Below are experts of layer 6 (counted from 0) of a mixture-of-experts language model. Rows are named router (the router's row for the expert), gate (a neuron's input weights, with its number), up (a neuron's input weights, with its number), down (a neuron's output weights, with its number) and show model dimensions 192-255. Each number is 128 + 32 x the weight over its row's rms, rounded and kept within 0 to 255. Numbers have three digits each.
After each expert's rows: a language model's description of what the expert responds to. This comes from a sample of Wikipedia text that the model never trained on.

# expert 56
router:176092163117138069186140060134158127114152128150111109116055112090092187157121178120158132118159128104126134112093106116141137132134061123100147104124118165157154194141152063135085120223128163
gate0:110124101116150125109141129164164100191114084164090132189101113151179152151097089089105094125094158140135062113149154162112143134122115167092112110115127111178047168136179126115043078162171106
up0:111155133108159127026121136088125134112101140144099122138163125158138127184121195154120182153124135223080119110156049108075154147100169140163181104140101142104133158119122124134124147154152120
down0:090111147086143126158098182123091167100097105123080087121152141096134080078093091215116118088211156114123134055145145169121090151112171129151145092097118162128148105171180135052099089100137155
gate1:102182146130173171165128077195141134081133175151099113096093105181146128088112141160176115106102126104161187051109103148132146108084068128073119094100152119166077130117150152145122111177102105
up1:101078144146069083146086183143167153117130152125128105107114176156184099072125113128171150052096137119181122120181099150127127132136121102104125086101168156150147166142155107129149090158120152
down1:171121167121139141180130205136114133128165141090134062137159132061129076162140137115172067145121097082088103133118133130138124128118132183108142138150129157138167146090100120103171111218148181
gate2:152147156144133111169149149128125169114130133137122091130145134047079145120101127097154106036119138124175174164132076197111071170165119101122129183093152161099138185082175135146101086127160171
up2:120214130119114108132157161153119139144127146144128196100159134081149120072184168166124103133149107125092195104147151112138161117125142102142125143079105143092140189100149194099165094174136147
down2:109213116232058093174082149100128097115162095087202140222135108125124154163087137175100174111109115126154180177150099127147172078117143125103079148149121123170128112123183136087146126163159146
gate3:157085160183133135135119117153192112133147146169118152146166089166146196111169125112109139129089133113026204127162074114104196166090170139086119178104184097120191124087163114079135122138170133
up3:173171128129158105102069137154217072134169126125121091119157139094106198106174090151142093121158143159187162164122121132148080148138144130147117141123111127163122134130079142131101199157157173
down3:118105098166069141180056120110153133197148166099054109091149082153083137167152141148122197118168148159156141058087148106170144141095150098147154151136096097115099149149184120111166099159116117
gate4:146101103190140166108107155170079103142093089176102152098129073112071061139121111111151078153113064174173165090125122119156149097103057167103153158147134136156179126154074172151164082053179171
up4:141116123190102154137102124108118119106157152101159095015093084180129091132186143092112119179162166125111165066194097142081101148118134103090159132138129189108072132177116135121148124156113079
down4:100127137117177119074101177141142146096147131140156113097128157117082114125115152086079074133131133101143180089094171124108117123121131132099091132104086141155105150151102190162112136138094142
Description: Tokens in music chart and album tables, e.g. Billboard, Hot 100, US Top Rock, album, TV, with B and T starts.

# expert 31
router:154103041075088149179141134101139104109177140149101176121144143099118107178138091125118075126063118124175154104132167123141113102152150119138089136144126146128111094137041170132130103113123127
gate0:163105091204112063137142133148105139101112194140129134126118075043148104126125128119095033158141097136125044145123083139132119138178131159182128121124190144108093123145102144171145121109168154
up0:141166081077103159048124103153133123144141134148110158134133160158139148185143113170069133122147143171121067123102150133169139110124057138132166085130183122100199110178103163197157160143155161
down0:130116139068125129105147141091147145139093142069144150127126098160141140144105112192102154160081117156115078107152084136103140110143113107106161126132153139064159126126044099096091104179157171
gate1:161137071080082180163134141153184097122168179136112135134086137135177161156148152121159111104112135141141143161050113180098097131131163128142124095158146126164106117156193130139123065112123061
up1:100155131112173093120146138121126084158112105181121115165097165154069158136139131141142101125136140135100052159115109124132121114149119175108135095133121079129162145074157070186220062115149165
down1:159087125138159085139152110080093105113136080135062096150111103106088063135091060115176079209128155134172162168131109093158107095140102165139172101138149084117075100137117112138133124101186169
gate2:133066104136068163185042165130148074115141126182116106127206146094109097139143156081088110148137111164115194127139135124129131133050132128091172102135128129159168179107078113157131129162125102
up2:102145187180109132124161121102124139154120121137135159151104141170163133144145123180105124093165124122126129108115078151114106135115149115154140137139168162141143045150155112095177048126166104
down2:158084145111022160094141099127137130152074137133128104131120180122141082104089150094103070101117162141108088200143110108112154151144081138181127116056062138138144121168054093156166139155100073
gate3:132128148167160147115170125125212089130134092137164122125063135133163113096137082088124071159091161106180109145119049119141134127127120062123122135151063170121121129091179107127163109113101096
up3:087100100095109168174144118092128172111149075101148201141090161088164143132166132117148150132160099190075149187073134156135187110151130113145150111157138150103131151140134118149186142147030105
down3:151157166112140165095096047128129067109082197124161135175076147155182153132132085130040148086137129102119100149151157128146094091132108108185133133117158122131104091193078156072162169121098170
gate4:181163123128132130118168138144177099134150169150106169145135088169139089145064115135141087122142109126174136129130180112155138161120131136132083153136117120142112149108093108048147124185124133
up4:139131091124097153173137123140143114128127061129166151144147153154126148113166161120129163145148121134158054148096119089143180115135089161183117055124111121134111168111088122147132134170107157
down4:140103140145106105149105150130177141144106169094119118135098143086101155194120117177174122132154109160128115083147139099064122122154115097219088154180151159091166106094067071189098129115188105
Description: Word-initial pieces O, ab, ag, Ang, prom and inner g, e.g. aggregate, agriculture, Agathocles, OVA, Oberlin, disabled.

# expert 57
router:206137124120177123124156114133134115103157138044152186134114115117149121151124071163139101136123133186101164124151091193170109122114182082157094110148111143155110152187189163129087152141115112
gate0:141143104116138131084095114127127119117151161118122169124149131130124099150098130160165130131094114137156147200023135148132111167091099124084111141159160133141163110109140153101101130143121145
up0:154145071077087104111210151131146105099191098176120187129145185132112160133118109091138128127109151138145154088104111105126182108163104214159126113149149119121059177163157178146133067132105154
down0:122154158162117149084150164127122162175127109094164090167201150082162180082143140048085176066117057168080177116166142168161133127165101131085156096161146196157148189136083076160137155162182068
gate1:138115132134156135072145063076060154124163110083124157104092097089124081171092148158134139110138187133160133128145185174181110151152143179126135152156121177156085131116132136212128144152164135
up1:139102103105031168117109121075137147173145090126129178141166155167111083129031144123099147137067167169138141124113163133116062186140174116086157124164129096153147157127108166112120125144171066
down1:100112176137105097069154091092037139108144157172151118113100092120139126201101118172127130179093108148139082076114149103082156084137134156075100146143123175086089146115106126132125183106136107
gate2:202136165154112189161112162144121122132085104135139151164107143149127177156125122101165124171082127145148113101188090171092136169134135138120180143133132110132148135145129136110115167147171131
up2:124131110137124097111148163170090095078105179089096078161123142111121133124113126124099079127144096098105178144116114187156134145148124153130084164176143111172112146061116067132100164164155096
down2:111114092136134211167115134210088188214110169140123125108125159117115175164093093130168115187176059121126121200101140166119200119170149068109104095176130178146168134172107139122091127150144073
gate3:177104120176143153166142141151091092192159117090142150171171148108067086082097147086104125083165182158134157091116161130176085148155109139085098089136099101134208108083129112124147077142117073
up3:186139163086136122154145147147097114188171146165135131127122216129116157151155125084072145128118151098140117127176169140094109181145143071157069106102171132123152154074149113160136039111114053
down3:188119163082107185093138102149178117115113127163108118096112154117106126083138143146138121150088180125086168160120108121105103129089116139138088168089129056155170157109163127118096092129117157
gate4:146085174112154132070119106131100133184173096136137092097077107086149170158125147147158201114102152151143132129111089170154089179147167115083150127112110183184117128106127091105094146064130160
up4:166106155150098135127096135128091116092107122100129156125170178111154199137153145134160115150126141141143139094119147139075150114126079104083195150214121094119148118190104165112094161134067125
down4:090124135105072162102146084112148168123085165095156157057190106111137172118107101097098106156108146151067120132156149135098066168070154097175151175125115128108134091136096170100132153077136095
Description: Words like the, his, her, their and possessive 's after prepositions in biographies, such as during his childhood, composer's lifetime.

# expert 7
router:127171140151104113094178152160107118164157180148101129118169126173178140128140145141132146107103138166108089122098067111142114149117121108131070150118092203164131148125127135137108135148132118
gate0:181161125124101095125114079125148118139181143121078155140120161167111124157103107133102182103047088117134133126175086097154100104166105089125090086232109145136155179165115136147193091097113087
up0:062131134159117147114056111135141109132066159171137136102145100164135128130098150084147139126144066120145138117141125138127006161066158132143149089160138098126124129124133134114120124127134193
down0:187097120095124142107146162124118121203127172116106084088153062092116119136109116090058119106123114161123103113136113092147113153138115119118234067144169192147107136117110157081131116079129082
gate1:137097109168204095149097106185101106145105130070112135129091109116186092104149126150088109079162134089182118118165162091171155079147113181116077104092149194118087117107080075171072091085134169
up1:138095208116168123140099119116118105113115162123122133122159076193197133148156156141153161121098169168129108138134156115117099182110145153162103116090050071154121132133168129135104159134071104
down1:153070081154120142176125150130117090120100109097137197145146188157164146174166128130194076111128150146121187142127106128082148135110170117112153150130152091162112134165127081136120136128105102
gate2:118099108087079122131108077147099161114189149082131143117129137149143122103112211116091126115101138093136129119162055118145064112096088150129088134149127198130101144105082127116096155109094110
up2:127123095138211158206162075124111105154118089096153099116081163118174158128098120150164123127119123054131072174172073112137106116159171166100124145158098076111118064079146155059140099148147107
down2:159091144101130122131062063132199167176115125170113139096146078120097117121087129163155193165135154129155162129164139107118134160096137090119096090148152104136123114178168148134057154149116138
gate3:095151143156141152176133159146160202138090119088119087149087160149123158147139153163147107134106160165109122130117103166085162136092063100184124156134114158145089108156142061150078112138099099
up3:138098106115155128097050088042143087111146138171152163140153167105117109149183142117101094132149111169124115111170141151128136155143091150180131148089062105144118118129167132113117155073173135
down3:117185124112071133114161144076116032172099120134067105141098112163099153114060140161125097116154071163110181153158176127150160069118120144108184111102101097137164178154122064086103141108204118
gate4:122102162121120111127107166136108159196137088157124086169170129120099132141097149107073132124115191097142112072084115191128116098133118156133119161155083158078181081046113147173083184117115105
up4:178114148075126098122067133131098100132105105086136105151122154062166107116148108194128154066188129162088099122186187208108079110058127168154046145120110166155180140151169079165182140185127120
down4:179121108084123106181139135172136142082147161105133115159133122107136133145071114133119150119117130140111091110127151135118088093080080121173169129115095147140068140120146106138179157146210147
Description: Final word pieces that complete personal surnames and some team or company names, e.g. -son, -ler, -berg, -ett in Burnett, Sullivan.

# expert 26
router:140176176093149136118100089150132086150158156107075118174090076095159112144125107242088123122145101164123127135137109146100108120148070096173160126084067158104122146137112101118132133144103159
gate0:085073154143103094125113137124120088152124143131174066101131175119090095114116150136191140157034139080129125112136168141158124125149146175066188168128158102156095156114186114138097103137147097
up0:126151161155118104105075135133178190156180139119155133089163135143101156116104139140091173120134103095130134010171143136134150091128151153109086093148107176198096096178144099179141172140143068
down0:138163120089117131091164133146154162112145118151132150122083115144147115122144111092075174082051118138160139111068171104084153118115112191146134183122166132112118093094119145122173122077156097
gate1:186102148061160123073157100144166059096143127130124110185191133152095115122089123042153129117147162099150116154148162120139114083145175126127113141129153177132098113151120066143162096168157114
up1:140105128090120113134133121126098101129127110118173131071197121130121159143079121091195163138145147103043155144176174081180165130135111155133158105145163136153092157146183156145147130124147161
down1:105125114136141115071111141118124179101126120109064173163143114112130123105149144122168210165115105133103116166149138094137140071139055192174104135171111148132156107124132087115153132144107108
gate2:149099193204128140111189083185132152131129176144107131060173068129123111075135166169120126134125178158107134102143136153094158127103110127090162102104108181111117133132112144141134097062152149
up2:152120146171191133116145127090128149126081167123169167126150105109121148164176119131137138128080106170135203152121149123118159098163113127155133150136122165112051166120130102114123069060145135
down2:072123155100051104055140116164091137121119193082103139110130148073182146162135145155095140145045126133110168086104145109110148150073121113110099139105110100164095114099066209153166099151128118
gate3:117089154116141100099127130117111119146085091113082104134188125116116134149118117110095117117112143160078115138120050166138079119176002075100124165104118115073159200086181133166134162139149154
up3:093103144091172158107124181160152151120120052110090168131175169124205193097173101121093135140182063111088147092048115136123071109131091129149128096139158151084127103090147195111116125147131121
down3:128125156192134126096174073118155066098137091149104138109130154174154143101115141126153111116174126128133110147106133146133108144081109103110085078105157140122143125186122137124099154114163068
gate4:214194158125112175137066089099111175127086131150127085169155133136137129121146115121137093130132104084113126057097116096142098168130091084141155139148121144137087108122106177101131122105117157
up4:109172167182126134100149142128131176177144146157132140152149156083171137122109106170168144056145172102168121144137187099122109081081115146101116114164117110148145189110228164157148078173097090
down4:102165105120157113141117124086122089108130157066067164107211137102103123147094182162099142206099088132097144131092154169102117153135111168150174042154181169117116123127108119107131117123148101
Description: Ordinal and direction words or endings, e.g. first, second, fourth, final, north, Western, plus "or", mostly in sports season writing.

# expert 36
router:184150157072100114126107102220085140129145167138095103132168090121178086143122154148121089077103171129129094097074092140150164121149106108145113113092082130118141144111169118139117112124131071
gate0:158133129111105164096081094067095108082120042093106114111120114090129161136164132145120146117093147141109120077057127162120146180102149121140136119092103154187172096157148153143124131117106137
up0:107168120097102194122145076125142154088143123137113137138136083095101177129167123126143157126091210133142141175125085145121143125052069171119102173138178139034123069100085136178133127076186115
down0:118132107119194166154158173127107120124115100061057092137087155115077155133152082116108107173097123141123150184102149178162095087184148134127122094140161102128077172084098122083134147178086093
gate1:142155154131077088140124160156101076103169112068095145157148163100135091061133150134107122093098139134139118189085173113094139160108077145185112111088071158077103204086101134119112080113135142
up1:121140145129134121140125103110131143138107117128130139121139085199087134092111099090130092137140094114102163136118149133101120120137109118141137133131176110108104186105107102125182172167139102
down1:096156051179179165133088129124128054130101131140092101118131113135084138084131165174159172119132105167148111124129064136124101126124083127143126118133149100163119101139153113064131146121157140
gate2:112164109108090105151135154110134081186078099149052122096119098147110087128090146127130169139130142156161131196154161126090140134161105114130097117156165081081141109159152101101166154133166088
up2:112142093119098138161081091086158082146161168129119107108154145161120138094145178155191143129158142072176117134109147115136175202134164098152151090103146073127116065190101134096082104161082156
down2:092156211146124121126067084132206128139156132143115153113085171129151154043104103165141131058127161149079128096122073103131092154093107173117126098126156105163121196193139149102151120103089114
gate3:142128064172144101117064101105135107133143087118118117131141159100161062104091146131103147087087149166148120099119128096152160107166080125133185062160147112137167121139114158167137200119101162
up3:120174145151091146088127157057143143170111133152165132121168142106161071158159137125146132126108141153105152141104143136045087158104132133067152104122157106101127032124138163201092128092128098
down3:072097064131140167147106204100152138141092169081157152063201154051172117118111153159144138098085096147147119105080087085063155049095138133104128135176120139124119119125119097179078096104098133
gate4:139135092066074122139165149151108149088150141133060139089187084139146093131098055113122091078128131098135145127129142157210141128098114113121099165084088137093150122078129118137100120208137137
up4:054095092163081155105121130115187133085119092136128102127115104150105159136055118173115143105208097137110117110149117123119143122072166157136085137184085068101122130128115107081047090080154164
down4:190140100093101194139094206146114124138150113198136105167149088124177099164082122150124091108153139121121130125164132156216159087115123127130113060102165162142082140167136125134128091121073140
Description: Final pieces of city, school and team names in sports tables and prose, such as Richm-ond, Angel-es, York, ington, ford, College.

# expert 30
router:085091112130118113152166109118146136124118093123134134124108114151106163124137116132135120132145135115147120137186207138149127109079106127144137101206099081176126048148115166145145152101143146
gate0:083115160152143134105083103120198150183144073176177134143130161073148108133113160117096117130136122113155096131078125148120161155140138110119119117141157037152081116134080137166144071123152157
up0:052087090059094140148114117129104111117095149164106134135095125094144127100080188106055135147097174149185166094155136155157162123132167118079145155150202129120164130177121115129097153192213136
down0:048142124206180166084088183145170125144116114108065149210053113151124085166118173087148109149143126209166163161086089099189084111156080143147160132120098115117138085125101134122068151150124132
gate1:124115139096097154168158127112131136136098173163103107153052093076140108123082129081145132151165113094154111213151196150108040046129070139112154071104100102169118103134168149104133127120106154
up1:149067115101115109108081134160156104183164149140044214161149162163117136111111173068127187156132120117112156143158137168098129174068109140151100139081106139150100108088117095131149161180194138
down1:127131168083134112138145065166165181106128178146143135135179148119159143061134148112171120182147118125097172131096141142054071138085166111158167143114114102118082126091074075175110171066133163
gate2:148114190098101124116123127133156082116151141147121111135090145145188146148138088143153148142178178097158146120142180136193121139080133160116150154156110116130166126123138094133148091119132137
up2:098119143155101127084173155090105122075169181084120162140163138119104153160140125119195113080130166118088124170086133146122128147105143107129062145135104148138137098141142142094101132096054096
down2:149138172080060128125118118141206100145100122167149181125114154105072141142107118144178147147098138156170126131145124150099137160147124148130093160117194101200109138120135155072134145151125118
gate3:168156144122108111167110090129098066132146063147110122178154084124138130169135067176110179131151066094101170155149156131143170143117119115121151144122160109108092088143108116097146084123108124
up3:109128117100106165073034158054135156108147098138104093200170159170168174107166063079111112092141132104160135119119176161131136165132087181173189140172161132160096127124149088127068125188164112
down3:148150177090115135108169120113111152153105158139130099205179153173128140099113174114083140083066208093077159160141155154146100113104114110168148142164111115146089083142093163141134094127094177
gate4:096092115156147089146110082107116197140125188137124149109121126123181127107089137153103141192138101134205181064128128153158139066144119126127177082134175199057119109123156131103136038121089088
up4:099143109065074090119151091103158121127134140153141088166126119199104137096153142128164086153107096130140154178125127112116136135159102118169134088115143173173127104109149081081144128144166135
down4:125157115162063092112057094109086079156200139125126119110171168118140128044137178158102070140145170086109094117116049143142166142108154115092143194097168130130121127087061119135189078180104154
Description: Digits within numbers in election and statistics tables, such as vote counts, percentages and totals; also the piece Em in Emmanuel.

# expert 16
router:128098156104105152045101136199145105098128182139140125132131151142158104112170105099112107090099134080113121143088102119140118125181109149119120087139122135095156134097117153102081123068081124
gate0:132100138159134180078149099145082099120092194183109103133122130140173056126092133176132091141121111143140087092079139196153153144189097101123176117164146072109092100133189109140127152129142104
up0:083186136168132165110096163125106156159137120182133153107151151079127170157149114137127147153139103183114175158123202151170108157127115102134138069166162089091124113135095108061126183078087124
down0:094150089070117127180114098152117111102093080160106121098217134075109104103168140088081098089096051172116085083130122101092141160114124104141136144128108133089112140130118070138106120157192154
gate1:123112138160116098159088131122136075156155157119155127211171145152173146108128145149057127097138083161148118117112068130089099083132134158143073161122104149066122145136199136165109096081098149
up1:127130120086055159112155109135128134092153122180130100126108129104160076143136152148150148160137146163130140157122145132121221121141133126171123155196098080144185125137142144154090062144114140
down1:151145112069111169128146149159122106083113157151093234169101164079081115120115124070106095148114138157165130138173154128189123092122115107118122165086167143097157149123086087069066159119126175
gate2:178124148171115155106077147136084098150147186135113173149062107155155111091093134117069063098106140155106096177199133117128116147125131104109175161124138163050119140111091133106130081071071081
up2:115138089151113143211149083160099128113106127104080142152114154155113078111074070130151122132047129119106159086080144135146129127107165115187110103146108149171071136125150131088156125183152113
down2:128167150143139114158085165107142100084163067087072066145190150173117137077161152183131158114125133124204144129099107111142097139130061126103136130182172123149112132144122132087179152109109128
gate3:143151097107104144105138117195103128142144129204116150098154115117160146141145146140089121045111119164166187145189144111184075116151087153174110069136133170064105165075150123112133129145090133
up3:123069090143106099170121138107074162103116049110146135128131100126178158112067094156128154159107134132139174156182176117184119099144141138099133127069146106195137133126141099099155134147139110
down3:150145109124113105123082111133156103095144094179151121151140055177156112101162160105137151142077194073177144148165090174086132110129079113103137138143126094168127157122124152121147105102079178
gate4:170105163143061119103082117152158097141114188126168111168118093126121172113094155141111092061119191097105200100143125131148146146053169150115141095138103117088178131163149156112124137116099123
up4:148175116184058117123103169140122126112135137089172122111126175030132093177146181144075144125119153151113159104118152152135149130135114069111129140086138126099099062145124112136118139126123108
down4:118115096073105226138116103127130147112134101119141132153110149123162126133159115169125158107129099114171110146112154175147139095094061178116120146121187117159194106087120087080104071116122120
Description: Nouns naming competitions, seasons and elections in sports articles and tables, such as Cup, Championship, League, medal, Olympics.

# expert 0
router:167150128162106102101162138136139134135143143146123151127123113056161122086137087103112065116144130128068123106154210118126160130074123168107095086082126125132167052135123129156122165162142164
gate0:141071125170160103122168133190140127135142098203150150142141083158144153110144157137094166105155092079116147134191141127114162109162135153132113122140084160130173124143141084133146112162121160
up0:162139174139162095065115074155151171156108129168095123130121050115078135146133143135129088124112114170177170060115116136091107141207117076107162122140146122074112103161165093173109154150079159
down0:151190128173118158146104155108108125182085115123133108077078128116137160095113208120114091138090171122123117160125108133141136087186171086094150107133127184139106139136148136162155148133105090
gate1:090120172169131121135174110166082095167127153122101141143141123107122107091146127123100070118103099114102133160123164162183177111111126144155090137125080126150075055134127134107109114061104129
up1:056165134128134150081175088131109145107115124117158175211163141111087175083126146105128124119171130122140114164074153124118062136096153091140137113122119077080109105134102103100073120102165127
down1:052190123143066130128141080137141127051054120150107073157092126170108112148129139162136116145132149136182168148122054098138100125100181089106192133142130137142138132168127088149184063135147093
gate2:160069142118158062121107153154031100096106131108120219139123095140149070106149122146172096141161121136214153122142121029136116170086097089094172121116126172124083167117150099142154104127107112
up2:119088156172137148136108156152176156116088099099094175137193112168145104131104140171113103092123130120146136110111089140146129137132057098107143180107064112112132123168115163123100131112119134
down2:161130089100112133173063092115149131133119125088112204144131166144131147154121083094117119182145065175108150119185141136113144138147101197099095105136134122113120158133093113153104083179144118
gate3:115130141142154121138154179156184094101148154158138137054102124132068094144028104163133167121177159136142140136135129108142126168152124116122056154146147179082098177131152155098112195119113153
up3:098115124094116179121087141175129096191138153169111130138179117146120139123147081112135167147127200110100136141118153152108124131138108093102148121124114089124161120138091145134132082078153114
down3:182134156137144162097149116078069089146136132114114156193113121053154122091164114137130090142098131125142127172130128093075129138098122141100067160173127150070096148145130080147062136052149153
gate4:113159166076120149129114097154147106144149146151112151120158109143097192094062057118076159105059174134147113120166141079143140206129118131153150144098113146101149166139097177145128105183072128
up4:142119163123107079098144172195167086131121106112106111102144119114116152140149109204153103122138187123194091056150128110148153156171109148123114113130169106103117173152107109111162123133124127
down4:131139040130130102094093087094127126124144108089102178087129125194154092165142124191148173139121175104183125105175081175097105144133110168161115150157104097129092168116136161111074054180154138
Description: Single digits inside numbers in infobox fields, coordinates and measurements, such as facility IDs, NRHP numbers, ages, elevations and densities.

# expert 50
router:066121152095160153156101115113123117096098158134116137134084134151148143171137145209122153096150146144157170114098151097085137084128079165153113122105166085125078160075125089169136138116109124
gate0:124114155103170179127080094111129117114180108152111124156116097158131102123093166141075107128122180159160131137162144094175175095080099131129133118106141168121099152117090084173142090128143135
up0:158092102115098146119133185124107109163164050145167151129109147151127155085063075128133094131132156091151152132142084121175129140077128078097074131109145120158123064118156109120133142145178171
down0:158173104138136145162081113106147121149131155177176141155145153136141097047171140198163130127178142118101101101132089116159143113142131103182167187121143107130110176115150140135122161127136071
gate1:113121152139130077119140074107095106148102111130082180126165078112063118144107155131109150072149134156213129054109097084083112039114110137094130130139102169092103158150106070169157054103125142
up1:101092118099108211104093133150102076102119139128124141166191133150205111207138176117076143133105214123143120120120098099132232098185100120121185117144092129137038134127115130149162143098100148
down1:068213073151117092097100138122130110113165121150137131140074066107128092111104105116162157145046077099207185073108115138079137094183076165139145149161088098125145115103132090123100132167092160
gate2:122165155106123119160098153183096074141169086116048170166198125154178132150177073161127159152135160063147092112129129099132106075185134138124075098127145076063105102150099109192166134133123182
up2:129135107090152144148043153091123113130142113138106106119168103145173128188125158123107094094167059132108109189083124075144160140107082157133130136109079066133111090090140127154133155147120107
down2:138096117108083061099118131139103103151140169111138180124140077123147176103117172086132094127111136113109125063148187129121091105130143151143090114079134120146135176117159122130124073141110112
gate3:111169119119133187122141095105097135209111101116061160144133157162099129097165142157138120103159097141173215143126149163110093120074142160067123079127054117182144198061156161134154140120179153
up3:130105187138151174103142102091164146170126153121132150123095151115146121128098093152095172144149117141133164135104120132142179168109150106141152121138149096128143085124123201125123137116114123
down3:138082158124126139110131146131126176158129114157150123145129134099147088130152178151136121098127102129157145192138161115079131124171080132173110145140108127166152146077103128141174109119150113
gate4:141135082119185099142104094136058106131119104132134113190104132158149105142125070173120143132085156130127168162138188091141130064088137142096154176200095125138095112113134150152103173118134143
up4:063149113122179170191177094168167137147156122104114097103154075091121131183133155137150158133166101073132118130137139094133043108143111186124107106063109116139166117153127128128102126133105147
down4:121139072155163083126172109128157087073119138154154164118121135157082104086113126111135128133138115126124094117088101123146224126163118189159124209146178124160102128078125136134206169127145095
Description: Capitalized "New" starting place names, e.g. New York, New Zealand, plus nouns like term, number, level, record, back, Port.

# expert 62
router:132130085086157106148140089090177143015142117108160133117124153121161164127145174080126141185144139131090151095140167135146112111103133115141153092131113183121125100127138117114131107136115136
gate0:142153130143159139079157117201116155112173098135113170174137183105145128091138154069153128125146198121142140125149118164095161105131083092099157114175163148139122108054190112155107039108115143
up0:118164204106146072118110176113123082155139134158158146089100113160085150097106134131118157151138173070124192077110117129139136140148088129147153170146157141156146145113156200177173133163107134
down0:125131119080119107118144171126112080125115069084096150167157137159127112123098157216144131168060122136178094099134152105146121123152103111151090111098181086175091154149005144136153125161102120
gate1:121153142141152128097085072135106126101114143144105073114138173142138095054108118090069208174142141123166108105141107112127118135134155143131184129183119101121094141140160163147107080128112147
up1:146124132158137084160195110117117085122147137167159182108071099120117111202052129114100099110140092163129005047150140126093092136169172123105127122104176132123111142145149123138079172156105109
down1:087119104132188213139094159136095093106138082228148143124072095079102115102115152206147156098139111173167139202071116088206094109150153094172093126137128146134098128117048133146128116170181116
gate2:098146088085113067151115133168141126081109089065073136138111071151145104140146175102108123184120176095140150127117171196143146165144131077194199117121144073128148175169096151120149162084203138
up2:128123123184131115121169142136156112142060143078084146092109100153093154139107167180118108134133162171128072226118157158204142174157177149179135110118198153105149146135094093146086151124112104
down2:185100103090133145140127123149193126142155145160123160111168133173145082139149129111170115137188158072103087105178104156162138141137190138110100073139120128144083158128081123094189121136126183
gate3:208103110105156075073070099148155123128139138147128141080169140144142115071062080077106192143071175090187129195121163184134142065122113070120167121098163092103072132110180148124117157100105133
up3:069098095192132115165128141117205138135149138148109159111113068132133144066091106192056140093119159143059119113119164152157143078077122106127107080094170178092114122180132087134083124144135209
down3:128142099119124156130135125122132153151128126136119129104171082131105117163113188153183167122151104112154182151068153096159117084104103090144115095182135199150133116119125193138114172126125124
gate4:160142101104091059129111148144103170167223122096174184147177160147174140110114196137125089086078111152151140083068163173106150120113150123182139168139106160189147099114089141124155145176136069
up4:106124142149140041142097099097099160079102136134128109141148130138111153174157056154066169095074137114132165057156121135133138107148165109121114094168094113159103126089099173086146174168108149
down4:129165082102139105128164173077165105110102160087109094150095152066121112137169097071167170119095098150099160090150061105140081095133181116113138121137095131127087107187071130105160149151108120
Description: Word-initial b or B, e.g. burned, bell, body, built, Boulder, plus some stems like pat, mat, expl and table pipes.

# expert 9
router:184116088145127134123126100136113146110168098149180108083140088165136084151127178154112106117109065130147146093102083175146139137122083161123052164140080147174197167099131121114092217134165124
gate0:192079142195111189124134085081137108172150097123082095084137151169133183119104169058122104131111169118139131138107125102158128170097101146132102100162159064098172171164129154069174149088148146
up0:129140126147127080120115121175085115106106124182136094101107135129114149117098086148138125120129092112060151110160161146073129104168173162113138144144163135186046138108187121063162126062116109
down0:163145175059083081124168122096119143106105077162096126123111138098135137117125134142071097141137126124099113176132163118157144132159177090121096144114108066082141100159145121172127153115121127
gate1:142163136082118145139100125117103159141145133173125169079106100115113137093148129133146113115176108114016135105122145119135098157145134130154147136112116124096169110172098157120175130119178091
up1:152130152185165070125099100128095148147090077080140091133142130167086119172179166109110119078165125105135113087128113218157127171104121158107109163121122165166121165161143147127159155078113084
down1:126149143090097094106184140159137160136138097167123085139142094136086133069172159066202166119113061109106149109142132197126127117148109115134131141127124149174102156117148098114136085052170106
gate2:246166146144116156150153122131179184127102135166101119090085129175160122127121116110074126144124196086159162102119158118194141156130114112142178046128130088099108103104124116133158214152128105
up2:106130096124159158098184027104140151093150089158131095066155166090156154160115122141193086133119094175141153124178129116090067144136110109145116123161123146145092109100094105158130149159133163
down2:107135060186163101135116127138135129129160061144119133066119110184102146105152105100138133158116116135181100178108156114111128213139089107104099145144137088100132121149159092161145111150165147
gate3:157123167105117157127152124097116166069054124112081149105225174208147109102123097086122206114128075105106113170124133124106115112114082189113116131135141178121117118126105162124130160123133107
up3:093111096163129108086102077123154186067162155145160115171177145098106094122118097179129117153131164184087088127142134078202111110143117165077138167136180090084123104129164097106146143149121171
down3:166139044160138150090146084166103131122077113205129053124155156059111148163098088135165121093154113152076155137146095201149128123164097128133171166051126123130097110117127095141133099105179115
gate4:101072132168106113155186103136195099116140134159113120110137079129130126149080143153154084106127086150131145157167109111155128131156037106156099119091118150133139159140098167119116125151147191
up4:171142127143128139064122158146101144102176142138088132135111098084094164168126137147160147127133141173091156122149152139071098142191076058112183128126130094112138192149128097073072134173109088
down4:139143129159140128149114099191098181120126111165117129130140135093084132090178174064143165128099128116120141107155092097178120074106085170167155150164143089230161085151164110137160118132122078
Description: Single digit tokens inside dates, years, route numbers and table figures, such as April 1-6, Route 13-8, KUBE 9-3.